Below are experts of layer 5 (counted from 0) of a mixture-of-experts language model. Rows are named router (the router's row for the expert), gate (a neuron's input weights, with its number), up (a neuron's input weights, with its number), down (a neuron's output weights, with its number) and show model dimensions 192-239. Each number is 200 + 20 x the weight over its row's rms, rounded and kept within 0 to 999.
After each expert's rows: a language model's description of what the expert responds to. This comes from a sample of Wikipedia text that the model never trained on.

# expert 44
router,175,197,215,214,195,187,199,211,191,217,193,190,232,205,199,229,182,213,180,194,173,181,217,197,189,221,191,198,196,154,218,181,179,233,231,182,190,196,205,193,171,235,228,202,164,220,197,183
gate0,207,200,214,215,192,222,196,196,227,213,212,202,198,205,203,255,227,240,214,225,166,176,173,171,165,210,237,205,180,184,198,183,193,192,217,150,206,180,197,226,162,204,227,208,170,177,176,207
up0,240,227,221,210,183,230,183,199,199,213,190,197,205,183,216,181,203,209,201,198,222,224,197,231,191,202,200,183,207,202,203,190,171,207,170,209,202,213,219,191,221,198,226,185,202,214,191,195
down0,168,174,182,167,200,196,187,186,203,198,180,207,181,220,209,202,210,209,253,192,231,231,170,194,199,210,187,192,226,219,211,230,228,196,208,208,223,200,193,168,211,205,215,217,229,180,198,206
Capital U and initials

# expert 20
router,180,217,209,198,192,171,192,169,220,206,179,196,221,183,197,230,196,200,175,222,171,242,188,212,208,213,212,177,237,196,218,161,191,195,224,173,202,178,156,220,186,233,212,174,174,190,190,205
gate0,177,223,179,192,212,189,206,181,212,211,206,209,207,178,188,206,203,212,203,206,169,224,194,196,192,187,196,198,200,233,177,176,225,211,224,195,179,191,193,209,260,180,218,208,189,191,218,208
up0,190,227,212,171,194,209,211,210,220,159,227,239,222,221,169,195,217,183,195,184,201,182,188,196,227,182,201,156,195,201,202,247,188,188,235,211,229,207,187,188,173,202,204,198,208,194,164,219
down0,169,225,156,208,217,178,231,195,185,219,228,198,228,203,226,203,202,203,197,209,193,175,185,203,203,200,207,204,204,144,182,193,214,191,188,157,158,184,224,215,212,204,202,226,233,198,194,179
Digits in numbers

# expert 25
router,185,223,175,195,198,192,233,208,224,200,180,214,204,207,208,217,207,182,160,215,180,209,235,202,179,225,204,208,220,203,204,176,196,217,240,153,187,203,170,189,182,220,202,185,199,232,199,184
gate0,210,234,194,174,199,202,203,215,183,168,227,211,213,179,207,209,217,183,196,197,241,194,253,213,210,193,187,205,242,192,188,230,193,200,191,201,203,186,201,213,186,171,177,209,177,227,198,243
up0,208,213,216,202,181,241,189,181,198,206,209,215,181,196,236,221,227,222,193,212,203,207,191,193,199,173,176,188,242,192,226,185,180,200,210,212,213,206,176,219,174,208,221,180,193,190,216,208
down0,202,208,221,206,173,187,225,216,184,200,205,165,184,233,184,184,183,179,174,221,222,216,180,174,203,214,231,220,227,218,209,218,213,207,216,215,225,168,189,201,156,240,216,200,207,190,210,177
Sentence-initial words, acronym letters

# expert 17
router,218,231,244,227,226,175,201,205,189,188,226,198,205,207,206,216,205,169,170,191,197,224,213,192,210,237,220,168,226,182,255,195,208,213,218,181,187,214,174,214,217,205,233,167,179,190,169,209
gate0,195,177,186,193,199,237,214,199,171,216,201,191,211,213,192,214,230,207,147,204,140,167,203,197,221,224,178,231,189,229,176,202,198,199,206,211,237,208,220,183,197,216,187,179,214,170,196,225
up0,180,189,195,209,178,197,213,210,207,208,196,207,213,213,186,226,227,180,197,230,175,190,182,188,191,197,199,172,195,219,188,200,205,215,195,193,208,176,203,187,199,212,213,172,191,151,188,212
down0,206,206,174,210,224,180,173,181,216,228,208,169,188,192,203,210,186,173,217,175,180,220,150,216,218,208,192,175,193,217,252,179,208,171,183,223,180,192,230,240,169,187,191,203,219,196,229,197
Year digits and parentheses

# expert 4
router,168,207,227,190,198,177,202,199,177,173,182,234,229,181,188,229,186,197,197,190,180,204,207,233,208,181,215,195,208,181,240,205,236,224,220,182,213,210,200,205,204,200,187,193,186,219,189,204
gate0,203,179,221,203,198,197,253,180,212,203,219,197,189,205,148,191,209,192,207,174,201,237,172,244,206,196,223,197,167,206,217,201,219,197,166,200,186,201,204,178,218,176,184,180,175,203,198,183
up0,156,203,178,216,201,236,209,187,215,216,225,195,206,203,203,236,191,168,227,212,193,204,208,173,180,183,178,189,203,226,192,171,218,200,211,211,190,209,144,219,188,229,203,194,209,183,224,228
down0,146,211,216,192,202,175,193,168,183,194,217,209,210,186,248,200,212,177,185,193,178,223,208,182,197,154,196,224,230,196,198,191,193,208,228,200,211,187,177,194,169,210,194,215,158,213,217,211
Spaces before numbers

# expert 59
router,194,195,196,197,214,168,235,170,247,223,193,236,223,210,183,211,169,176,185,203,173,212,211,238,173,227,222,189,222,176,229,189,183,235,193,164,224,199,184,202,200,199,201,204,175,222,155,204
gate0,202,213,203,225,159,196,183,198,175,162,206,225,198,204,223,207,246,207,202,194,173,194,151,189,227,177,205,182,201,186,203,209,196,218,205,239,204,187,220,231,214,207,198,222,189,220,202,183
up0,224,186,219,200,220,220,194,215,187,212,170,206,203,235,185,209,188,202,205,229,205,209,178,219,202,198,200,200,198,190,168,221,202,212,193,199,208,198,235,194,229,171,234,214,201,174,225,171
down0,202,212,164,188,201,220,202,177,206,225,226,196,188,208,189,193,218,212,197,192,233,181,210,167,176,199,230,204,192,172,186,226,191,199,232,216,195,234,175,239,186,194,234,194,218,205,169,213
Roles in sports bios

# expert 22
router,205,231,232,223,220,166,226,164,232,202,204,219,215,167,172,219,198,183,183,213,215,207,202,227,152,213,200,209,172,182,192,185,187,181,221,205,212,180,159,220,190,228,234,167,199,187,176,190
gate0,216,185,190,245,228,187,195,198,182,221,192,221,200,209,194,185,185,171,124,188,189,158,222,201,218,176,204,189,183,213,193,188,209,184,200,188,189,229,186,219,166,219,220,185,231,181,207,210
up0,212,208,234,178,193,184,234,222,194,219,180,214,194,203,179,218,190,183,156,220,212,244,231,182,194,217,222,198,224,219,206,183,187,191,221,211,221,165,213,169,188,189,200,223,185,167,231,224
down0,201,228,220,191,209,204,222,207,215,225,176,198,203,193,188,187,165,234,210,212,207,193,222,211,168,204,192,195,179,200,197,216,215,184,205,222,187,180,215,223,171,183,223,188,180,169,170,196
Ordinals and contrast words

# expert 46
router,181,210,231,215,175,156,222,187,202,221,221,180,237,168,190,237,180,201,170,220,193,231,206,175,175,235,210,181,195,164,181,187,223,184,205,219,221,180,214,214,193,204,231,185,220,221,197,208
gate0,206,190,209,246,206,193,202,189,180,197,184,180,208,210,192,166,201,194,204,181,191,231,215,205,181,180,221,206,181,210,223,207,198,203,181,203,181,205,179,195,221,208,196,224,194,188,171,190
up0,197,191,179,187,235,190,223,207,151,198,207,217,162,175,193,197,207,198,160,221,223,197,180,242,201,180,176,178,193,187,193,225,189,175,200,223,182,173,180,213,226,187,236,178,188,219,230,192
down0,210,198,191,199,175,200,146,191,185,191,232,183,239,187,203,227,197,199,183,216,188,232,199,198,204,195,208,214,205,198,173,198,185,171,225,210,229,203,166,197,167,212,207,210,224,210,223,195
Table pipes and verbs

# expert 36
router,172,218,196,202,181,179,228,202,187,190,200,227,193,197,207,241,176,204,209,225,224,227,222,185,172,198,241,190,183,192,206,185,198,197,222,205,196,210,201,226,168,199,187,193,229,205,167,184
gate0,190,224,224,248,212,206,207,203,186,193,229,178,222,200,196,218,200,230,218,239,215,223,175,165,206,189,178,180,201,191,183,199,185,219,169,166,165,224,152,211,193,209,183,207,207,220,190,213
up0,198,158,139,198,206,195,202,190,208,200,177,170,190,179,217,191,183,199,195,245,207,164,188,189,176,193,196,249,209,224,211,199,207,191,205,215,199,208,209,214,168,200,193,201,188,180,202,194
down0,205,189,201,197,175,221,203,197,205,152,206,203,183,231,203,186,228,185,231,197,192,200,193,191,190,208,182,207,220,197,195,200,227,182,197,196,194,173,238,196,199,183,193,187,190,170,244,193
Street names, modal verbs

# expert 14
router,165,225,194,226,204,193,235,170,219,205,200,200,225,219,190,231,199,190,198,213,225,186,191,212,184,224,243,221,230,192,229,194,194,181,207,183,218,232,193,200,181,231,217,170,202,238,209,204
gate0,184,185,233,215,207,215,221,207,229,192,189,234,214,178,186,192,170,177,214,228,169,212,196,210,191,160,209,240,220,166,205,163,223,193,185,163,239,205,230,210,210,227,192,200,191,209,201,231
up0,237,182,243,206,193,200,146,181,225,201,201,220,185,160,228,208,206,226,204,200,192,175,205,195,200,182,201,204,213,221,182,199,195,203,200,176,189,185,198,216,208,219,177,210,213,189,221,175
down0,224,184,216,180,195,227,196,198,161,192,196,200,202,189,214,183,170,223,195,246,216,219,188,185,186,222,205,219,225,212,226,201,225,218,218,200,193,219,215,182,222,175,213,203,176,164,188,215
Mixed word pieces, digits

# expert 13
router,207,234,225,198,195,213,212,194,232,204,158,226,183,176,175,224,195,172,176,222,186,216,228,212,175,188,239,193,226,194,217,202,205,188,226,188,179,218,200,219,163,234,172,189,196,198,178,194
gate0,203,210,216,202,219,205,168,207,218,218,171,201,155,191,207,163,223,197,158,205,194,198,218,194,155,190,207,199,211,210,223,210,209,173,202,187,213,185,186,199,195,202,156,207,211,188,212,213
up0,221,177,213,196,203,209,198,214,174,211,221,162,189,198,183,233,223,232,189,206,213,204,218,178,221,146,189,224,209,180,174,195,210,205,194,145,192,163,202,211,160,179,199,178,221,194,180,235
down0,237,197,155,191,174,174,193,233,199,182,180,239,204,177,181,179,164,229,184,220,177,225,237,217,177,218,193,246,213,160,213,200,221,194,231,217,212,188,218,203,210,205,202,178,184,239,178,206
Name fragments, table spaces

# expert 23
router,201,204,182,208,177,171,209,218,228,191,174,209,185,184,195,213,212,181,190,190,211,218,185,197,204,202,203,179,195,182,208,209,221,213,242,205,164,212,190,186,206,227,227,175,190,191,196,225
gate0,203,182,204,150,207,184,218,179,210,187,217,203,201,178,222,217,181,240,197,218,221,202,190,173,235,220,186,210,210,203,206,192,225,182,206,199,218,200,197,214,193,181,234,196,219,195,199,220
up0,198,190,187,188,222,179,230,214,222,180,199,185,203,187,233,152,163,179,186,180,204,226,262,201,202,222,186,184,192,204,197,221,198,211,202,207,224,216,228,200,196,202,193,206,221,183,171,215
down0,210,212,200,224,180,199,244,217,179,177,174,159,223,208,207,185,174,191,207,166,167,193,230,219,158,190,217,194,200,184,222,202,197,227,214,192,194,230,199,172,179,197,219,175,199,225,192,181
Sports scores and numbers

# expert 3
router,157,214,176,205,186,170,198,178,193,213,195,231,206,191,192,230,195,173,162,212,166,236,221,174,187,228,204,169,226,179,228,203,181,216,224,192,210,226,180,187,182,223,173,211,209,243,182,192
gate0,195,192,196,228,188,210,179,190,167,192,230,234,214,198,168,217,224,209,199,210,186,212,172,204,188,248,204,217,187,214,182,162,197,165,192,241,184,234,220,166,156,183,197,200,189,210,196,196
up0,197,239,194,167,181,184,166,219,204,178,182,227,214,236,203,153,178,195,194,204,209,174,168,190,219,217,191,230,236,217,175,170,210,188,211,181,215,197,210,249,224,226,216,191,209,156,161,230
down0,160,174,206,221,197,164,218,199,202,152,212,195,184,211,191,200,186,216,205,203,206,209,208,222,169,196,200,192,203,240,171,190,221,195,191,217,219,197,195,169,192,187,211,174,185,201,196,222
Abbreviation periods and digits

# expert 39
router,183,232,196,185,188,164,190,195,188,171,225,184,203,171,173,189,184,186,190,187,207,217,189,214,190,226,213,196,216,220,193,197,174,214,193,150,208,208,186,229,186,235,212,186,188,227,213,207
gate0,174,192,175,210,206,210,212,236,199,239,229,190,202,215,195,172,204,171,188,221,194,213,233,215,191,209,233,198,233,204,204,158,188,214,179,216,179,153,214,178,185,193,219,203,202,200,225,167
up0,181,218,191,210,173,203,187,205,209,242,205,189,208,221,185,207,215,182,187,202,214,198,203,240,222,216,162,196,184,176,222,193,204,220,232,205,199,217,230,184,210,229,194,220,205,215,187,219
down0,189,183,227,150,204,221,222,223,214,188,209,187,182,218,176,226,229,183,255,155,192,189,167,189,195,212,165,159,227,172,185,160,238,185,220,198,212,183,217,193,210,195,174,208,199,193,197,172
Hyphens in compounds

# expert 61
router,200,244,221,234,190,204,235,172,202,182,227,214,212,209,208,200,166,164,169,207,204,222,191,204,167,239,230,213,219,165,210,172,197,210,239,164,204,171,184,224,184,239,199,171,197,232,173,194
gate0,204,205,194,193,211,192,214,191,166,209,197,187,173,215,213,194,210,180,237,204,221,204,201,226,218,181,179,156,227,176,207,217,211,174,190,190,197,214,203,197,249,201,194,200,197,220,205,162
up0,207,208,180,197,213,189,207,186,190,220,176,182,154,193,175,222,221,211,201,177,170,222,198,225,192,246,208,226,198,211,207,182,206,173,182,217,216,232,206,224,227,199,170,218,211,184,168,191
down0,191,219,188,206,204,224,195,258,176,159,229,202,211,203,187,173,217,201,185,208,202,220,209,202,209,198,197,198,215,207,242,164,177,235,197,181,187,188,242,224,169,174,228,196,216,215,210,232
Role nouns, infobox labels